config = dict(
    n_layer=12,
    d_model=128,
    n_experts=128,
    experts_per_token=6,
    d_expert=48,
    d_shared_expert=0,
    activation='swiglu',
    moe_layers=[1, 2, 3, 4, 5, 6, 7, 8, 9, 10, 11],
    router_score='sigmoid',
    normalize_top_k=True,
    routed_scale=1.0,
    balance_loss=0.000447,
    balance_bias=True,
    init_std_router=0.0346,
    lr_router=0.00129,
    n_head=2,
    n_kv_head=1,
    head_dim=64,
    vocab_size=3337,
    norm='rmsnorm',
    norm_place='pre',
    norm_eps=1e-05,
    positions='rope',
    rope_base=10000.0,
    rope_fraction=1.0,
    qk_norm=False,
    attn_scale=0.125,
    tie_embeddings=False,
    parallel_block=False,
    init='normal',
    init_std_qkv=0.0465,
    init_std_o=0.00949,
    init_std_up=0.0465,
    init_std_down=0.006,
    optimizer='soap_variant',
    lr=0.00683,
    beta1=0.95,
    beta2=0.99,
    weight_decay=0.13,
    lr_head=0.00912,
    grad_clip=2.0,
    warmup_steps=200,
    schedule='wsd',
    decay_fraction=0.815,
    decay_shape='linear',
    final_lr_fraction=0.02,
    batch_tokens=65536,
    seq_len=256,
    doc_mask=True,
    train_tokens=240900000,
    steps=3676,
    dataset='wikipedia_en',
)
Below are experts of layer 2 (counted from 0) of a mixture-of-experts language model. Rows are named router (the router's row for the expert), gate (a neuron's input weights, with its number), up (a neuron's input weights, with its number) and show model dimensions 0-127. Each number is 50 + 15 x the weight over its row's rms, rounded and kept within 0 to 99.
Before each expert's rows: a language model's description of what the expert responds to. This comes from a sample of Wikipedia text that the model never trained on.

# expert 21
It responds to: Adjective and gerund suffixes. Word-final suffixes completing adjectives or -ing forms before a following noun, such as phys-ical, automo-tive, molec-ular, rock-y.
router:28 39 35 62 64 39 78 34 77 23 25 74 62 33 58 43 50 49 46 41 42 67 84 39 40 36 45 50 51 43 55 68 60 50 38 52 61 73 06 29 34 68 37 53 47 34 50 58 37 24 47 52 69 54 50 56 61 36 39 64 72 90 41 63 63 37 37 62 28 57 38 64 35 39 45 53 28 40 72 55 21 36 57 38 48 51 49 42 55 36 70 41 61 64 67 47 49 41 33 35 44 39 37 62 76 44 35 71 50 46 63 75 64 33 33 49 63 32 29 39 76 51 47 54 46 25 56 61
gate3:63 65 33 47 40 48 45 28 61 47 22 44 78 20 56 50 35 58 28 52 62 28 71 44 78 64 75 70 28 54 22 39 47 68 40 35 33 63 49 54 52 31 51 45 56 68 40 37 42 63 46 29 56 88 18 66 57 26 33 67 58 58 70 40 63 51 46 50 59 28 28 61 44 64 43 58 73 30 53 53 82 62 53 83 53 37 51 44 57 57 41 53 35 34 49 48 35 38 35 56 67 69 57 60 23 35 59 56 28 31 78 63 63 56 37 49 42 58 44 67 49 43 45 69 47 34 25 61
up3:63 44 80 46 47 47 54 63 29 55 65 49 43 36 35 57 62 38 52 38 46 45 31 66 19 26 39 31 43 35 54 61 49 24 35 63 26 37 64 23 56 46 56 62 47 36 56 65 63 61 49 63 48 49 56 18 34 35 54 29 31 27 48 36 60 34 74 34 57 71 47 58 33 29 69 61 64 62 46 40 69 52 51 56 05 59 56 23 40 18 50 75 34 49 43 48 70 49 66 41 35 23 58 36 76 55 60 38 48 64 40 46 33 45 59 68 51 39 37 47 55 81 47 26 82 42 60 47

# expert 33
It responds to: Line breaks, table separators. Line breaks ending list items, table rows and code lines, plus table pipes and closing punctuation like ). or ".
router:48 51 66 32 60 10 62 46 68 41 49 47 63 87 40 57 58 57 45 54 49 63 44 40 46 29 54 47 48 71 36 38 47 43 43 83 69 78 49 65 40 70 71 85 58 44 55 48 61 29 53 33 39 66 42 38 91 47 19 78 42 47 45 60 58 71 62 52 56 21 61 26 62 45 79 47 58 57 54 48 45 43 41 58 42 58 49 61 53 63 38 43 73 50 54 55 47 46 32 89 54 47 53 53 53 44 51 70 33 39 33 57 70 64 62 54 74 39 77 54 54 65 75 41 31 34 70 74
gate5:28 39 60 49 53 38 82 59 71 56 41 51 77 71 52 56 69 40 38 56 64 54 49 58 37 37 38 52 49 62 24 21 30 40 49 20 43 91 45 25 77 52 38 27 48 61 50 50 44 43 27 25 50 68 42 46 57 52 50 57 55 48 55 68 63 40 57 34 61 16 47 31 39 20 42 61 45 48 70 51 51 51 48 76 30 71 53 53 44 51 36 44 65 55 55 53 51 63 46 16 24 57 61 67 70 38 39 41 28 56 67 51 30 51 50 75 65 75 73 53 73 49 77 65 69 62 61 50
up5:36 45 46 57 56 56 60 47 66 53 29 66 47 57 38 60 34 56 46 32 99 79 31 51 52 39 47 14 54 39 34 59 43 48 37 37 24 76 52 59 67 51 50 60 56 60 64 50 40 59 32 25 18 61 61 42 86 62 58 63 50 61 67 67 23 64 69 36 49 55 55 31 65 27 43 64 56 31 58 40 53 45 40 50 37 46 64 85 41 51 58 57 55 52 57 71 66 67 59 42 43 55 57 47 32 56 49 36 44 58 41 41 46 57 54 71 63 46 76 79 48 78 72 42 92 48 51 66

# expert 0
It responds to: Line breaks in lists. Line breaks and separators (semicolons, closing parentheses, colons, plus signs) ending items in lists, tables, match results and formulas.
router:38 42 94 31 48 64 55 62 57 53 58 50 42 62 63 43 51 52 50 45 66 49 43 44 45 45 51 48 53 65 37 31 45 57 61 66 65 61 63 54 39 51 79 40 60 58 86 42 63 34 61 34 51 39 50 29 59 59 16 55 27 50 28 45 65 62 41 56 46 31 58 39 48 29 86 60 84 68 70 34 38 42 34 61 54 51 59 48 53 69 44 51 42 51 60 61 51 41 36 93 72 38 71 45 37 83 41 59 30 53 29 41 59 58 31 67 42 37 74 61 70 64 67 30 33 20 59 75
gate5:46 27 38 53 63 42 35 38 32 39 08 49 44 33 73 69 55 41 33 40 35 47 39 60 37 54 54 71 50 54 75 75 30 51 58 80 59 43 74 59 55 33 57 28 44 36 51 17 67 53 81 58 45 63 63 49 49 44 49 64 36 25 44 32 51 72 54 53 55 24 68 62 50 51 60 40 72 58 66 33 44 67 39 45 72 49 63 35 61 49 42 43 72 49 55 31 44 66 49 47 40 56 34 63 43 28 19 55 42 67 38 27 74 36 83 64 58 50 49 19 33 48 76 31 61 60 36 65
up5:43 18 72 64 47 53 50 49 17 72 17 44 53 56 50 51 44 37 52 36 30 46 42 39 49 74 35 52 41 53 80 55 40 40 39 73 60 46 54 76 39 24 42 40 95 41 36 23 53 32 71 42 51 40 33 44 57 54 38 38 30 47 46 39 52 72 44 44 32 46 80 19 60 50 69 41 71 46 51 49 57 60 27 54 77 46 41 46 55 47 48 50 67 42 53 29 52 76 66 28 47 84 39 63 58 33 43 31 28 52 30 61 69 46 58 71 37 32 46 47 50 33 43 22 44 62 38 41

# expert 62
It responds to: Digits in numbers. Final digits of years, scores, dates and volume numbers, especially in tables and birth dates, such as 201-7, 54–14, Vol. 4.
router:72 51 90 45 55 31 64 53 23 36 31 54 18 49 56 53 37 35 39 62 44 26 62 53 24 47 42 55 50 81 59 58 49 57 67 79 26 69 25 51 84 47 84 49 56 51 63 63 69 18 20 70 48 50 45 46 72 41 59 57 60 53 42 51 44 72 59 47 40 25 32 21 41 50 55 65 70 53 83 31 38 55 46 52 43 51 55 53 45 42 46 21 50 62 57 61 28 50 53 48 47 38 74 62 36 58 69 58 45 54 46 60 49 42 35 48 39 51 37 74 45 75 76 55 68 39 58 49
gate1:77 14 50 64 80 48 72 54 56 75 65 35 90 36 50 37 43 42 28 40 53 49 52 47 51 46 57 36 54 44 48 65 61 27 44 71 56 64 35 42 59 60 42 63 60 60 67 60 55 45 12 63 46 56 49 35 51 57 40 54 34 58 62 48 36 67 56 58 32 31 10 48 33 53 53 68 13 71 56 27 64 45 55 47 52 21 44 76 25 49 34 52 61 57 50 28 26 36 51 51 37 66 55 48 43 57 57 49 43 48 17 41 41 41 49 57 23 57 76 32 72 43 35 45 61 61 34 23
up1:45 61 44 32 43 57 09 42 32 53 42 52 12 65 77 55 66 81 50 50 48 42 67 51 71 82 47 54 40 53 55 23 41 66 41 36 43 43 72 46 54 33 70 59 13 49 43 51 52 67 63 41 54 50 41 74 36 32 41 33 76 42 41 50 66 34 45 43 50 61 86 43 74 62 47 50 73 30 77 73 39 53 57 52 52 59 48 54 77 47 48 53 36 50 47 57 56 58 72 58 57 37 40 52 32 38 40 41 58 42 70 42 89 50 50 81 82 39 44 55 38 70 47 60 50 31 42 58

# expert 39
It responds to: Section breaks, headings. Double line breaks before section headings or new paragraphs, and heading words in infoboxes such as Career history, Career information.
router:57 62 55 58 50 37 71 60 70 45 59 54 39 62 55 41 42 32 51 51 39 50 72 32 29 69 40 38 63 52 82 69 38 62 29 60 74 58 55 71 56 51 52 67 53 19 62 30 41 48 36 51 75 70 14 35 72 27 52 78 29 42 34 54 70 66 54 83 65 61 32 54 41 45 76 55 47 65 35 33 45 40 49 51 43 28 65 68 54 43 47 09 70 58 49 32 44 38 46 72 48 47 52 49 60 55 36 54 40 70 63 84 69 74 58 53 34 37 54 42 53 78 51 43 60 73 65 41
gate0:65 55 46 55 49 46 47 46 45 52 35 61 66 48 73 65 67 39 56 23 54 55 30 29 58 64 43 41 62 71 74 32 78 34 46 44 30 49 72 44 56 39 52 42 52 56 58 56 51 47 47 40 28 40 30 38 79 79 60 52 47 68 49 59 42 59 51 19 69 56 37 45 38 49 43 26 67 73 60 64 22 43 37 33 63 64 37 67 47 75 10 43 46 75 52 70 74 57 46 60 59 67 63 68 61 47 70 39 74 35 53 21 31 19 37 18 64 35 57 32 51 37 38 38 63 53 64 36
up0:62 69 30 41 41 53 59 62 40 71 45 54 62 28 57 88 75 34 67 45 73 40 37 34 84 28 39 25 52 39 69 36 65 67 53 50 17 34 42 49 32 21 45 57 35 51 56 56 50 43 48 33 37 71 59 37 49 61 64 60 31 85 62 57 53 42 71 21 57 49 61 74 57 53 34 31 74 80 54 53 36 37 48 39 73 48 18 60 28 66 42 24 59 49 42 43 78 57 55 49 47 49 47 70 52 52 50 49 55 40 41 37 47 54 48 29 65 48 63 41 53 44 37 43 63 32 64 20

# expert 27
It responds to: Digits in numbers. Single digits and number pieces in dates, scores, coordinates and tables, such as 90–64, 1997, 2021; also sing in missing.
router:62 43 77 55 44 35 68 57 77 46 51 53 58 36 77 28 81 26 48 60 34 24 38 52 61 29 51 54 53 62 60 69 52 48 47 52 67 54 39 59 69 70 62 30 38 61 58 43 37 56 18 65 65 63 49 44 44 21 82 44 36 61 40 83 67 71 40 40 56 31 42 33 34 59 75 50 47 63 38 39 35 62 45 39 43 38 53 73 43 48 37 40 58 52 62 55 51 53 23 44 27 48 70 49 49 68 40 76 35 53 31 54 48 55 60 66 45 52 82 42 63 48 36 15 54 37 40 92
gate17:55 51 38 43 52 59 68 31 34 21 63 80 63 36 52 68 48 44 61 53 42 38 36 55 61 59 50 49 16 63 55 28 42 29 51 71 56 61 30 45 26 62 64 45 37 74 20 44 53 72 44 46 40 25 60 74 71 31 91 52 50 39 35 43 57 15 39 74 57 36 36 32 82 45 42 40 59 43 56 44 60 45 42 42 59 15 38 52 56 43 47 38 35 47 46 68 50 51 48 31 60 45 66 44 60 39 85 57 47 47 72 66 46 48 26 58 72 54 41 50 66 51 77 60 29 45 74 38
up17:55 18 85 48 47 49 86 62 21 39 35 53 67 47 52 10 48 69 38 75 63 39 51 69 37 45 56 62 51 23 39 39 39 60 36 29 55 54 41 77 80 70 34 56 44 55 57 58 32 56 56 39 60 55 61 73 61 40 70 28 58 38 50 81 50 62 52 34 51 43 49 64 37 38 72 61 40 38 45 50 53 60 40 35 41 59 57 59 19 42 43 36 48 39 85 69 61 53 32 42 51 42 59 54 53 42 35 45 43 32 42 04 54 66 53 80 50 39 57 32 43 55 43 46 44 71 54 70

# expert 50
It responds to: Mid-word stems and participles. Inner or compound-final stems like ter, back, set, built, and past-participle endings ed, ing in narrative prose, such as encoun-ter-ed, full-back.
router:63 40 33 31 62 48 76 34 59 34 51 65 28 53 77 31 50 34 32 45 36 38 62 41 55 53 53 40 43 64 49 76 68 66 36 62 62 53 44 49 66 61 71 57 48 41 40 55 50 44 40 66 50 09 51 56 49 25 59 46 52 93 46 49 76 67 25 60 55 39 47 63 48 42 58 35 51 66 58 50 37 37 44 24 63 63 80 53 64 59 42 45 55 61 53 43 50 46 18 73 33 39 74 46 59 42 44 57 50 51 24 59 69 79 15 66 57 28 61 68 75 66 45 19 53 34 55 75
gate0:37 27 69 45 49 48 68 55 21 30 68 55 68 55 74 73 49 55 49 24 52 62 94 54 51 33 50 47 76 49 63 52 55 59 30 41 63 65 68 81 49 27 53 46 57 44 56 37 43 61 63 51 72 64 48 62 53 36 52 69 43 80 27 63 33 51 34 60 59 50 35 60 68 80 57 52 54 43 48 73 25 56 42 35 63 55 77 51 47 41 41 38 33 65 33 70 59 36 31 33 29 46 55 31 23 57 59 62 45 52 64 49 72 51 71 41 50 56 09 57 50 36 59 27 23 51 57 66
up0:46 89 45 37 62 28 35 45 53 75 50 68 52 52 57 39 46 31 32 44 47 52 70 50 55 45 66 59 48 47 70 36 42 45 53 49 22 57 28 34 55 67 43 60 42 39 33 56 55 70 41 46 50 54 41 50 46 44 61 56 69 33 76 53 57 45 30 48 66 64 38 11 53 22 07 75 37 42 57 32 48 53 55 33 17 46 40 38 62 20 63 42 65 62 58 40 72 44 56 52 78 40 22 67 61 21 58 53 10 53 45 47 32 46 29 46 66 23 43 51 36 61 61 55 39 51 39 30

# expert 37
It responds to: Name-initial consonant clusters. First pieces of capitalized names and words, often consonant clusters like Bri, Bre, Ch, St, Mar, Li, He.
router:47 46 64 55 59 56 60 55 76 29 75 77 23 52 53 60 45 42 47 30 28 39 46 44 52 32 57 60 44 44 45 55 68 60 36 47 74 64 42 70 46 46 62 68 53 37 62 42 65 39 56 40 55 60 22 55 68 49 59 60 77 78 59 70 65 58 55 23 52 35 24 46 42 16 45 58 61 68 91 32 34 48 53 50 61 50 63 78 71 41 49 58 59 38 83 55 46 57 40 46 40 36 76 31 62 44 46 72 33 60 51 63 68 47 50 68 28 54 77 71 65 44 47 48 22 37 58 86
gate0:51 41 52 38 51 60 47 45 85 29 55 42 63 69 48 36 44 16 54 51 25 44 43 76 52 24 53 57 36 40 26 50 65 63 76 55 55 73 29 62 60 47 56 35 70 34 34 59 51 38 54 41 95 77 72 39 48 57 61 72 55 66 32 43 61 59 56 32 70 50 37 47 58 62 42 33 50 48 60 45 32 46 87 17 70 25 51 51 60 63 44 28 49 47 43 51 64 33 28 56 49 67 59 58 54 77 71 37 47 33 32 71 54 49 60 41 54 51 49 54 58 85 33 44 48 63 74 38
up0:46 48 67 53 50 53 51 57 30 59 45 57 48 19 43 88 38 61 43 44 85 30 55 30 55 81 44 40 60 51 55 45 39 41 24 39 41 38 51 40 44 30 41 75 62 49 59 45 52 62 62 50 29 19 35 68 50 47 41 30 36 49 74 50 49 36 35 58 28 43 48 46 21 31 72 67 37 59 48 50 67 43 11 99 42 73 48 42 45 30 67 82 50 54 50 45 49 71 64 54 47 60 31 44 47 41 50 41 49 50 74 34 51 43 44 73 58 50 53 61 34 25 46 51 52 50 34 72